Below are experts of layer 7 (counted from 0) of a mixture-of-experts language model. Rows are named router (the router's row for the expert) and show model dimensions 112-223. Each number is 500 + 40 x the weight over its row's rms, rounded and kept within 0 to 999. Numbers have three digits each.
After each expert's rows: "comes after" lists some tokens at least twice as common just before its tokens as in all text; "mostly gets" lists some tokens that are sent to it at least half of the time. This comes from a sample of Wikipedia text that the model never trained on. Tokens count by the router's weight.

# expert 38
router:548483434443499483492540544525483449476487551460473506508460455408512523462498564607478539473491557538498503542528477507523444436499522565516529465447512532513559495542520482526488578510551479509474459543454503568500529523555526552545472533501529464538503441507398545549491371483419544614488467493498503488553566501516506493515480511556
comes after: ".", " 1", " 2", " 0", " 3", " No"
mostly gets: " metres", " cm", " Height", " .", " miles", " ft"

# expert 46
router:537476432524441511514516506528470481476489497520562518528479479440470469478428516563519485456438471498528527479581533412495466535442496536397497516519508513424513535535492514458470576518546520471455521506471467541505503503512495495524503534411488445515578449536407507531494495448490504534480478484416496495559492506526559513499507477452
comes after: "\n", "\n ", " ", ")", "a", "ia"
mostly gets: " FRA", " or", " ESP", " GER", " ;", ");"

# expert 119
router:512484453552483506507527563472572475485486475514523529510538482525512495555471507531463504477438492478556450514550482561496434478503470569465503511465540511484492553521563506478462529471489476462491525457481472541521516554505501548556472505505542435516516508587497505532529377498518508542426553474498489453505526462565490481448493552446
comes after: ".", ",", " that", " where", " The", "ac"
mostly gets: " It", " he", " she", " He", "He", " it"

# expert 76
router:481514379451473470520518515531558562456471523473514486538451512471508437527476503517491525451457465477478481528510508499486445499454519555469525510437476520432530517535544549482447615529493463469478483451404487544550500533528465539552513483448532385505517457517360520538520461495394564527441473441525497500497551458524503468532538504484
comes after: " of", " in", " to", " at", " for", "."
mostly gets: "The", " the", " The", " a"

# expert 103
router:517484434510536549495510582503552508466487467430568496559457546499541469529484526512495484526445465504447478497486516541431428489458462469439552575481454556486512604478552559476468600506542558456524464519411486498514582500523457454487432515424560427519515501594407494532489495528398504476468480429481477489518515407546530542493502507538
comes after: " of", " in", " to", " for", " at", "."
mostly gets: "The", " The", " r", " the", " Royal", " Chinese"

# expert 7
router:560517417524557495511525551530523502501509511534519510494565542447536531502480535532517543492484518517485481506545462485551517534554478501450537516451471508451514548485535481518509581478561493498452463561446456477477506533515488531502457497457528451514550497515434528542511480533453472462395506436445451528469578517519542438508543473486
comes after: "-", " the", " \"", ":", " (", " of"
mostly gets: " K", " M", " b", " B", " J", " N"

# expert 82
router:524494460525517521471482502525463482435471459514530517535557494460485500475484506497506492473429551529497483527587514440524461482551494470543503502445562518470506555561547476486400649525509446540517475546551476534525577527507520558526489513468542446531520487557410485471505383462411545484492498444453485473529505481502458465483458468518
comes after: "\n", "^{", "_{", "(", "}", " ["
mostly gets: "^{", " [", "{", "_{", "^", " \""

# expert 41
router:533514444481499474470529565589508498501495480547519480580447475462463509470496492562449505488521457510530531491533519441535450545482451548502597580436507544436539568543572505566472633510506447463477484509491473536520474522497491573501514503507532418513517484589456525563503469477509557483414490467480471562482542479483495488482554515542
comes after: ".", " =", "==", "===", " ==", " ==="
mostly gets: " ===", " ==", "\".", ".\"", " ====", " Animalia"

# expert 94
router:504440454513485490464543508559499461505495519517564516530495512477503517497508467531451522523467509529483535540517534431528462462489506497494560492485593512478469488521505417488515566525501536454508482536452410517507529497513490575548489464488441502460491504521455534519449444566385511480535513476474501473497468516515531527480434471498
comes after: ".", "A", "O", "E", "-", "M"
mostly gets: " ad", "%", " Ad", " se", " Ag", " adv"

# expert 122
router:625459447484500511526553493503462490516475512529507495556482579498548490422473466514537507475444429497508483500541523443520432533441521507426528500520477506416518537499482461485491557521496525419494482479512490496476481509512456556543510505522559461508556462531412502534533504494488547505562489444502446510475486499547550535504506515509
comes after: "\n", ")", " ", "}", " MF", " 1"
mostly gets: "|---|---|---|---|", "|---|---|---|", "|---|---|---|---|---|", "|---|---|---|---|---|---|", " GBR", " AUS"

# expert 125
router:499449415487506483484570567541477495509506499535468445451482507494552479471480528483438518495503501459522505463525444528440500500460423530457554502470473570524536517515507500442503555495450427507492476434531482514532505452520514500528503520512502495550503463606422503514564456486512559539527449450497478471534514486539519470446528528456
comes after: " New", ",", " United", " in", " South", " York"
mostly gets: " New", " York", " JPL", " MPC", " London", " Paris"

# expert 20
router:523432467476543496497552556485494531526502475486483519516473504486528504471420457550484468475457529488502533542537540466522457556504448489468512547491473485434433578603526507440552618452491485493482475506523449530581515470530468486548492556511468474504488512577443496542515456521517537471481508491450506463486550510548503515502514577470
comes after: "–", " in", ",", "/", "19", " ("
mostly gets: " gold", " 2016", " 2018", " 2012", " 2013", " 2017"

# expert 115
router:470525489520549478545526518503475509571474529466462501533523518447458528545497486563520500473507500497525563511510545478498459530470476492471546546482527532463453590502550467449584601506486451479474511482442421544548499486554482459498526556493460441509485458548456561496541510493474511474425484444471475525513606513534463475448513560495
comes after: " in", ",", "19", "|", " 18", " ("
mostly gets: " 2018", " 2009", " 2008", " 2011", " 2012", " 2016"

# expert 101
router:597407487527470524503544550532537546498463562477484511473479536486503504470495449507548537533479463513504502474540507520567420496442460525453550454504480563461490489574500528477486536512464506494526477545492519553524494510554487545500511539557553516502519445602412509535467498478488605501542522447483515510453452468538501550477487502459
comes after: " ", " 0", ")", " 1", "%", " —"
mostly gets: " —;", "|---|---|---|---|---|", "|---|---|---|---|", "|---|---|---|", " –;", "|---|---|---|---|---|---|"

# expert 104
router:563449462511461465470550547568518471483494508522505551499487506478472470504483495530484507450537437477503501532612572471469492504457483497477490537470505553434505512581509500452497602498535534515449497527506473505601546509493504502514528534462558421462514456592441520551522448477498527451486449493438486477528468449559458461520465454479
comes after: "\n", ".", " |", ")", "==", " =="
mostly gets: " ==", "\n", " ==="

# expert 120
router:588478449558492542486513498489523459565468508512563476520548546510542458497474463530539518510508526522530509503531494443492445479495506485464491545476501543486550576591504485496496544541557426452542465535505513571528503546562465526527444506489516495502534415532423528512494467477458543521415423387512464513528489458505474469457472527515
comes after: " the", " a", " and", " of", " for", " an"
mostly gets: " new", " more", " this", " public", " any", " same"

# expert 29
router:531494423525560509492547569509518505534475545552545488514461513464522509486523479541500532482484421497485483502571489467479473539532442508459555507490533542516549516528512565473487615514540469438444427470447438584465521497533485527569521501472502428489512517512446520489459481513401525506505455467524473503536502454563517463464459539535
comes after: " (", " in", "–", " In", "In", " Born"
mostly gets: "197", " Born", " 189", " 188", " Died", " born"

# expert 1
router:507507418473517529508491530501545512444462487566553453598481516481497488525511465504432535461418434476483487512532475521495450483472486541490548480496473565472548539541549493460467635495513474476491467452477464497536526510537478542494510448476527404529536523568392523563489503537398533531468490399522512475485504457518505511513553500524
comes after: " of", " in", ".", " for", " to", " on"
mostly gets: " its", " the", " their", " this", " his", "The"

# expert 24
router:548424486536543546482520503511556488429477543485532505489504560482545541470485447530537534488401424526518534481559503490498506512503502497481522469471493583480486584551564482504518629536513518508522474503547451528531476533499507477508453528490538482466483475566448502492538425526503537528453477442463535511557550501563558476476446483499
comes after: " |", "|", "–", ";", "/", " ·"
mostly gets: " MF", " Website", " Turnout", " DF", " FW", " Swing"

# expert 80
router:503483452475533507527542556509513523498428538481517509560420529428495504508464487538441537480461507500541539472639504491545430546519475534418525537441540481519527572505547466525480549465460436402472460510406438515479502536571472471505497519501583481484481505565427520535552485470521571508506533442529472505547545514518521475457535490479
comes after: " the", " The", " a", " this", "The", " his"
mostly gets: " album", " series", " system", " program", " group", " it"

# expert 118
router:579448453543503518524569538515508511517509499494497497503540566471514508431494516506468573511436454522473485464568491563489478483478515481543477496513519549561447549551535518457552538515445465431529504530506542502455530540532505487477426519461547450518503494515438516502497473489406492532379451387439475509474498484561534469512476474515
comes after: " ", "|", "-", " Party", " (", "=="
mostly gets: " r", " st", " pres", " p", " Re", " P"

# expert 39
router:480440444521522526478535561494531526456495506493487519591511539483502502462502535431442556502511465512482478463511461548489501481523501506506551601450524434508505524563456459501483519496522480480473519527464455497513529518471539481479490565490575475541509443591421482576460489535515496505454520389461434552506482462560516516528521500535
comes after: " the", "-", " a", " and", " c", " \""
mostly gets: " c", " cl", " sp", " dec", " pl", " Pl"

# expert 13
router:500481467466525492539533483470548479458500494477541484528435467501565558479441464564515495506422530508542493483592529452513368504475535533468493475499523508491524565487537496503485550483509519443502452458477444464547530487488507585571550493466490466531517514534374506502525446525474549487552465443522472444508529492517531496443471457513
comes after: " |", " United", "|", "U", "R", "L"
mostly gets: " ENG", " FRA", " ESP", " ITA", " Racing", " Phylum"

# expert 42
router:487425492493491519506529560541520488520493452501506512483529552464524498472465482591508529497509447489561480515508533533513497498530513554453547558463464534512493527552493520440452584511469515541512444505475427570530537522467443535567501521490474475457543470515433504528474425465433484495467448444512525513500492518503543506470511504465
comes after: " |", ".", " (", ":", "°", ","
mostly gets: "19", " 84", "18", " 400", " 97", " 18"

# expert 74
router:492458508470464482509518533510513498451476521526523532519464517405536511471494459627533514470475453550526490552516475515537442542471455510495537516462502549528477560547490486469493599488526496576552503473528453488479525504497497548589523532507505487481544450586458481514540403539486475444467471456443568501508489531566453436387444493490
comes after: " |", ".", " (", ",", ":", "|"
mostly gets: " 60", " 40", " 50", " 59", " 38", " 39"

# expert 95
router:561421498476558472516544518487465500488469614506551503516463469439514463484468442540511525490455497503504489483531523465539348438467497491499572481506484495489496477548532479490498551481512464462520445515512474521487539498482500501542485552474531463548533494596423502562479443460518492522484487431477454559523516462545546497468500468475
comes after: " 0", " ", " 1", " 2", "%", " —"
mostly gets: " —;", " approximately", " –;", " least", " Total", " together"

# expert 96
router:502452494478554516529531510542523532452461530488510474461446529469448517464506447535466497452498425481497525532510509556481477539533413498516562560458539592472526523495535529497442614446548493506545488503448442468497541515501486486485454514482493430469552393598459541490504493528512465480444554401472519524512462474525507487512513498504
comes after: " the", " of", "\n", " one", " a", " for"
mostly gets: " two", " three", " four", " several", " many", " first"

# expert 16
router:507509518501466509543536509482538478482470495491473467525540506488524536514494476591514484501451448534542526475536559506511506495484489534539485521493564472486457531466486513447507582466557520500471479445508415553516515522478503540558494519498499435526515438562432577527461423518517534457434442441536537445507516545481472489508474484536
comes after: " |", ";", " (", ":", "|", " /"
mostly gets: " 1", " 3", " 2", " 0", " 4", " 5"

# expert 57
router:468480516497495546483501508482549515450474500548433492525510491495522479516458464608459503494496512461477537489472523428504453489476463478414545485496500512454491567522480468505470536512550474481483539475496470527476490552486503540475444610450526514519572459543446558531564456555510474540431482429522502517568464468502524480468483494468
comes after: " |", "|", " a", " l", " cust", " sol"
mostly gets: " MPC", " music", " ", " MF", " research", " video"

# expert 83
router:520510477529490474508477535556500482457453513520562559547455473495491530483475467511468463488512429489561560513540556489525447518450493505441499534490448542465524562522545450470471502531525513466472515489517512539485480514469472515549526498467595420519491496543469550529483470507480555501491477390423502466551499451505475539475500471532
comes after: "\n", " |", ")", "|---|---|---|---|", "|---|---|---|---|---|---|", "|---|---|---|---|---|"
mostly gets: "\n   ", " super", "\n ", " Super", "|"

# expert 4
router:493406487459481546526468487491523475483433448464488548489487528497518496504450468552506530464430445469513570567565531492479514511471505553450564554553507592469486590494513511510565612473528443515484490506473493545517507552490494484510459551462543494489485487593424515520501436533477452500463474464470478527495536519510497509505459535444
comes after: " |", ")", "–", ";", " ", " Nominated"
mostly gets: " able", " ", "present", " helped", " Won", " ago"

# expert 88
router:552468470498506551478530509525498503506511509549495569458503535459475439486471469456444556464466548530468540574610517540510508516478433491477499481485473558523532512544524515422467626511472454522475519492520426506539528488531492490479483501488479492536468445606437520499472410474506509461521539437460453484492538521488478484484510496493
comes after: "\n", ".", "==", " ==", "===", " ==="
mostly gets: "According", ".\"", "====", "==", "==="

# expert 70
router:477447447518565456515465543514446475503451518497536541543468467484537535509484466532520510438456460478488493545550524477501399536500485516434581506525468573490512562519496546489502536494479503501510437471477494527547467471510534484547515534464483407514495474583395538545476531511475521470496498425485495521496527545518540487503549572501
comes after: "\n", "–", " in", " at", " New", " Ari"
mostly gets: " Chicago", "zona", " Ohio", " California", " Michigan", " Philadelphia"